config = dict(
    d_model=256,
    d_shared_expert=0,
    moe_layers=[0, 1, 2, 3, 4, 5, 6, 7],
    balance_bias=False,
    n_groups=4,
    n_kv_head=1,
    norm='rmsnorm',
    attn_scale=0.0884,
    init='normal',
    init_std_down=0.0,
    lr_head=0.00813,
    schedule='wsd',
    decay_shape='pow',
    batch_tokens=[65536, 131072, 262144, 524288],
)
Below are experts of layer 3 (counted from 0) of a mixture-of-experts language model. Rows are named router (the router's row for the expert), gate (a neuron's input weights, with its number), up (a neuron's input weights, with its number) and show model dimensions 0-255. Each number is 500 + 25 x the weight over its row's rms, rounded and kept within 0 to 999. Numbers have three digits each.
After each expert's rows: "gets" lists some tokens that make up at least twice as much of what it gets as of all text. This comes from a sample of Wikipedia text that the model never trained on. Tokens count by the router's weight.

# expert 12
router:434466518518494535497498522528522524542511511491537511482464512473470510532510476516490460458508514485516492537451509513532479484517539508482477508520484521477485503499568497462484461463503509477447546477500495521515510493557473471493462505520544465499514476520512535476513525481517465516463491458500474501519490495536479521478481507467520520515466532536485532538496468499517485472514500493533525539520484503516492474494486502518517498497473508487508553545502534489494481475483477491450529493447477525508522502472505523530476505501541516475495499534514530448484505481531510505505505518487481455456567499545529472479527459528449552544499499459491512496502531502501506514482477511490487472490456468518514497492480520483489490540487488476501450526512495523477508517495506
gate9:526464510497513458517456459493501545522504520487465479551482538505487478495511502518467496491504516476501497534469494520536531482508482521494463509489479478520501486467481419488483503482510491508477518445493522525460500474504470514509472496500467440480521471528512483505471540511510494534484531490511490479473540488507504573471522480458503541509538534518523523506518501483522486465488517496499522509548514523556522534511514512501521499497481469538488525524485450566526492506509515497454539489500465464518497520512483517515510460491449488495489516468507523462502504469509511521537467514449492504474502521449521559525540480479463497495488481478513492523505523524490498514482504455518511476508502476472508494517464504510495540555501508519525505536483474494507529455479529
up9:478549487513511478495511446492476532494507497489456509563527511533552476463481531505525500483494429473501453479480483460481531527515481526495504509507465494482463492426477533513501461510489502519553494511539466505492516501474460482495469495477472473473521492514511533509451511513465526527466522473477495500508553453507529483480448486494493472481519439483514532460488498517507486512524564515486522527509517514536521515501518466489506516498498485507486498510472517514521554473500495506470513532496487463495486503544474529500525473466506501502455507549479529501522509493482495534458509498525517511496476511478464538539514528508468526488513449488524489507488495463511502518489517516493547474494480488466487468523471454509487513500477564481513483478490505495514498504487487
gets: "y", "s", "ment", "ce", "ly", "st"

# expert 0
router:465490520514471531529466522506543513512504477484519526476450527485478496489495474566501466509490549455516489524455520530506470486505524506474487533497491511508497502489533510454517491465509528512474543508515491519470530497528469495510449513521538460503497487526515494470521499485519484522483494485489483512527522454521465524488478524489490506547466554496504537508503490500517494492509506529517503512527490468524506508487462520529537509509494493511440541523511522499498488495509507534465495530453466523501501530466499492548432512507532517477470492510524517469455449483520528520485493499486495493436525480489502446503530482548448529520458526482474509466507553512523509507466504522489486521487455473496521503484490528522492489516521480448535476517473504531543527510538501
gate2:423469537512519533543525452465540481482534495508493517508453493519506473506486439500503483491523489505536463474510543469515523512522524462505523456464438526517517493527450505509550488548472464556495459491493525503548499504489481491455508490501480497465489522508485539524530486519500448518510473502524500491560487482487475516484534468492477518547512493535452492491475486483500498505505495500509518493496500499495490509483485518511522487477505535486446544567499517451517516530460460478492553517496497528559488495457523478485488517501485485514488534487528477480482499511500518494489501489505482505536464504450489487501500482507520486473481520506490531479473476525500525505559491518481510500506498488519528501530478530490505474490518519479499528487467488503487510505525443
up2:484485521548468541505472527517511447462517475506488492538473474511491477476451512490477468500502522519482503522485506478508545496525504495527480479416473495539504492499476500486525519508531471483498549458459505453492489530498513485531533508512470498471524513505504485492509484523525497503513488497466493481473466489421497509426496502453501519509518453511491501485502506440479501497514515482514522515515520474493484501527480497491554487494520510504441503516513485486528459508440544538523509551503443489538492503465470538498446494469517552477493499528526524480480496477527498525485507554490485495497509494474489438489513526484511503493458520490475517466492539505495520505521511526503489540470507482488537515497485534510503499493507500493486512487483478475443521523517483
gets: " |", "c", "g", "d", "ic", "er"

# expert 7
router:490484533464511511513462516530546483515504482481541522468453514492471528495527488510485450502515509466480507518475514497529488489506525513510465539528528522495490506488514503454514485493506509501496521497530479520537508484548490496504492505503553458499480478518517544485510494463535459530490487465479499493505500508508498513473529542467498518520493552507479533512528476512493480505484487508526497508555456480504498480485462507534536476507504509509496536526496558481506477496495497525450524540445465524531513480492493474517463495513549504449495485537525515471506468477533533499503502536474514494462510465483513482513528493537470529478461560478487547465538549508509461480477476493478457495452489460532519521493468522521463475515491492482517508564492483527518534530498516
gate6:478494489466495484526511526518514535497546527475519499545491505523517486527517510492522497526515494483511446472523519539447435485479488523502506547515525563476534521523498484500522553471490517525475494513508503492512483484503528490487499495476491505514489503570530486484537495476508533486515472490534514476536524501472508487543545506525484502518482529513521451497522467501513530504500482489502488501535456463508507510449545500498518507466514472465443531498531518512542471475495398523474541514515483481492465501481513477510505501500488532518553487504536453501471491520485507501512501482528479509467574514465510503509488521464484492488476496471498507510500520506535461438515523514473518490456473466481494503513456497520485508494512530505472508530493487493490513528482509
up6:502495452510465512464494515501528498548543488500501523518472461485503485544479518510513465526531517449490497429502546520475514482573484520498530553470483518512467530514505504520469481485466490510475546462511527491506502500506510517459506524506475522471480523513470487474508551461491526476527471496491494541498490495473503502553506500495496517507499483488493463490483526493484457486505495501509519467569496495512485464480459501516474516514527561480496473506498523498543487493522436521471527527507454527511457497514498520490483487506490540532471478534480493490513438496521493527493541530485520492477487506511510526472460544475510521488426478490504522513490478506472463502505514520507500503476498516465454502529474487506493468508487485531537524464514530499540485485487525
gets: " |", "\n", ":", ";", "n", "en"

# expert 3
router:468496491460506526493476540538511504520510460470514505481466519502443497514502478541498461508530530462520482529463518512522501498542519489479456529512493532471476480497530501468510481520534553504449518481506462535519536502564483489506474498541542509503481484534488515480524501477499487507477473479499481490497520486503485541478518497485498525538457533484480538544503475518485474442509461509517507523527469503516499480492489510519549486460489480524500525529510513488517494473471515490461514545439491517518515495502502512516468520528549520485484458513514533448520496496505566518511518503482480512473503472512516468508514460547467510521485497469468543478503506467522487503479472516479483517472471460532524515477437532509472513507485513490490472505458463517505531524522491
gate18:551515510525552512495511511500502478463441486478479469453519493478525508472483567536457521521404501482497462556471517523526516532505539465480490488499472449494507509496509484504492512527504527488490476504509515535442504497526494484492487476490561496548484485504511504538511482458574471515489480529542510476513494499498502477513495497533484471471509520525526464493481531512516518488493481525504519529510487509498481489517486505532504516507467478561448485526501485478482491537471452503500541474541503525497474483532514535495522501530501517516485499475505480492535494519479479512543510511495493490489501550480486422501489460497508506513522466493497524480507509503477454499506512453527513490525480494489540462506508510520484512518486502506503543505492502523454487538511490
up18:488519487536498508514521510458499505517523464519487528459495555533526538499450490497460490510474504476469448473521491492521515515505487509527467492460414517498524513526509494462518512491577504552506494534488537496506528519498536524539478509469524479499501509529452516502525467487472491536506453515490557490516509488511490515489525496490500495499497473496477516523469482483520518480496446489518513497504482471527492518542511497507500543522545483511439497513489476490475515462484444463484513471504480529507489443529459504546509461528473537529501523529495481511512481488503485460503492497497454523504503500494511526479498542475480496521469471502487493507502528533484494488512537539533501524519522459462529509454478542519523507503546494480490541514499520509529523522527491
gets: " ", "o", "a", "-", "er", "i"

# expert 5
router:477492541480481502529477529532515501508518459463536512476483543503460526524526485548487463482501532479487481511495523507507500478500534521476458514501534523493485516497515477499518474477517525492483517480493459536520511457525499483516481522500523482538486489530539523503508494493523491544454459488474498499524521465493500512493511537484487522542481559505466532547515464505486486468463492482510491512541484488528490503486477516512537469485485463504457527532542536472531486460519506500440525529457473515521520494454517510549475525530545543464488474501530504499487487488506543489509495507486491493481508478510538472526535470511469512549491529466484522489527522509540480456473485464459480525465473495522530518492467530497485504523489466454518495508478468548531521508515528
gate10:481480504481451504487485524548536491493481502511505494446482448509478542495498484527519503504473512476535478445542487526511505549495512536507483500468506520541502489501489491523499485503532560489489461551508489523495496498499523506512514503485522494528513474450540515496503486520513458538530533481533523481542468449482538508487496507466507480484493546494495549505500507505522486486473456514502470545444504490460504501527529549490505505511473475528523508489466492541463520540492513505490518468513479537489472479503451452544449487515533533474463528497530512497508515530497475493472500512489504522526492502491504494508527512536497525532500444479491506487451501522510534514502494532504485490499476447486558485493507490518495528496438505507488544455507521500520479549527483
up10:483495465484515550470517527468522483521534488487498470515480496457494555516517490466487483535535521496510513510502555485515506521512549502496460482471486502510456451492494519516515458520464461525513500479459494513430482471508483516497476535489496534489518501490493519475496525494518475560511483487478531536502519516493564495502506526499549496462494501498503506487509513508529481516541533476486485535543502513520482520446538485467527496488525527509519509467513498484470492502476466512527500532462463500493536518544561477442516482483538486473517530537470479478486496541482489476496522495513518516520477488535484462484483500521465531489496505502476516528503538494532518497480476512506474520502481529480445460479538501508522522498575474517510521504489511483514563494489499
gets: ".", ",", "\n", " 19", "|", ")"

# expert 15
router:505477511494477496526493541516517532529510491474521518478468505509518491541515500521515437469488500458487486502481529519538500473494524521472466512491520524520461485482563480493487479490517516508483542514507498533518509482566463473517461515522506479525510452528499518501526520498525475506455476478479470523529466514497497507509507508463493548497477535533458504519534497516517486465476469479485522493522458495507524503470482492495551475494519501492465505530504532480501468483529513526482506529452495514523507478501489482550483531514512538459497486516515511470485483433507540521533511520465486456488513487512490479518526486537476506525474492481434520469549498487515465491503426468475460499467479457523512506462487516524498483507493454467496493526460478532525537506516522
gate9:505491511474466537514502533512505503521490470490501517486483485501458519549506468519506464451529526498505516512470524483511514487495520521473441502527549506478479489504584469459514482482544492500485529493500506518510566471541468471509471544540537497518490519516529516490538504488514481501450472454478501494507489469506508510481504525453494526537497506504455514520498484482484486473445462503522530511512459476497498491475467528520527499482495489478474494519505508503508443489528488499471513547497474493487529499464499517539479524498529543450459480543533530489467511470513504519513509503465516466480545486517488465490514490534476517479476525443468525443491505505507478490483461469491481488463473458517512493504482490484492483530495471472507483535454485532532491501510508
up9:538518463477495483488547486471461475491474516541468485522541450493542495497484525453537530491494463546506533477505509461486545498504475517505506459518540482515517496531511503513490523530500480521540497546481530512512519496491510502480500507499468521506528528482500468521504489536483524457503501510489534495491462524476526465527499486521484491494530454515492457485495536473496523515457524493474507466454508527462523541498530487491449524498523506471482444473481466531479486530499524499531487502549529475454500502509480491487530493488479484520515524489497496517505527470487452494515487462503532496545495539479453518503475511478520464454499496502490477486502449496470476523533459478522537460486529505480447468515537470506524490484518503487465529489489519488519465444470494
gets: "s", " re", "S", "ist", " ex", " con"

# expert 11
router:484478538481452509526476524529544513513509467469520537472451537516455525514515465526458461479527516475500492532507517511532481491494534495484461528499520516477470476471502467467504472461536518513473507485522462516524500475524485479531499534514552472522474493511531542494517513470531490540482487469473486496510526471521490532463517534494501541529477521496487541529515465510488482498492467492511495523540493462527467498481460531528542470491490490501472528503537532479524498465517465506454503529482454529513521473462510514530476515499537529470477482521520513476482465468512538521516518524474507500471533503495528476521518476521461522516479533483478531480535535503514492484478491490484466533483495456518539512488467513519462495517484465472520487528472483535510541530499510
gate5:501509492488517536523560540540516466526506541528491525531483507504461549485451462490541512511483550505536518472521502519479524514514516501449485491509470502494518474560488511482507492510555467506472509488521520522497495497514499522490463471515490496445480508490505528513522521510480489490514500499543510566512485498508489492483530468517514495480501460529510486492475509486481508507467500503484548478486507468500513498513454483480503460446518476527494501470482460469506507545489493519472498504511465557504514475495498483516544471470511504460522473487509522508512533491474488534511463522525466528482518544457423478510464537486532470493468495521520523516463504512465523527475514531503539465523538490523514532570475533503498493507522497523510475488494495497504499455464472
up5:467457492542486497494529452477471495457483508561504497508507462441462484494512486482520516458495513481489461501522503529518500485514489474507517481508479506523513476510508476497483505517522512511508505547482503509525499474484488513530531464439496508516495480485473484485489511514474543465496485478531466491504514474503534468482461504493444513488511510515478548475544531494470510503480460523493520466513499532509485478519545446523504523469514515507533472532486528536485501501484518477483514515480441516530496478534508493488498515489521486513515488529497449511540465511482501467515536514412511494482493504514454494496518553497530513510529459531499503516506499514470502490447515491460499473499503526507484500501519488459466438487524520506512490492443465494580503512530545
gets: " |", " of", ",", ":", "-", "."

# expert 8
router:473488523494483520532490525509545515521522460481519517472456522509477510520526467550460454500508531480490461507493509506533482459491569511472474521492489501458497496480521473477517503478533504488453531494500477535499539476513472501501474527516520477525467466515524526485511500490505469555462487460506485505542528469505495543483503522481484533527468551535501510541493486507471490492485471476510520517528482477542498500468450521501550500499488479506479545549524535465496468465506486528466499517463466510518519513460531500527455498506530536478472476510531520490487498497520536492511506514494518483463530485523503475527550502516442519520485502473480513448509526501520478478503489480464472512440498494500515523480468516508473482509492468458517490520483468530522513531509530
gate5:454517481511529495458462498493524498460442489485498523524482499542510496493538491511469485494502484484471481555467496511498503514533520459504505476483472472461503508503501497499483489529454529486491498447518512470468487487500496489452495520518481560480516501507488463515554513471511503481523498516503502471500474538502521541467503493499545517509496529523484509537474513535523462500540450496517484525469508480529492463515479492516527517500513543491531507522469499487498479469539556479476472494446527535502509466527521488444485476516492540517521529508492507501537542519477487452506560543533492485471466503536460495456504514518468497521500493479507542499470513494522477471515491530445471493532515480487490476534453528493521530505472478532490508486510493506451479524463485
up5:483471496509490518486452486511524509521497489489513478493477451494502509498537551486515499520539469505470525489449479502481481518481494449513503475548468514513507568501492464497487501479507509498521456519514469500433519488494514508494454486509504528512487516503469491484516509493468468469525504519514491496534543509484535507498461521502504521497500521544488532506456515495501480489492521513503465539523448399496484489514430506469500521511507499549496529533479485462476498476502479523483511497507483548552463489516510425496478497437495480490473487522486513513536474492485467519530533519532476504499475480496467494520475487513517475507464503482500460478509516523507484436507494448485496490536520512463509517500466519476489460481528477476482528505497518537500505517527487
gets: " the", "\n", "==", "A", "===", " The"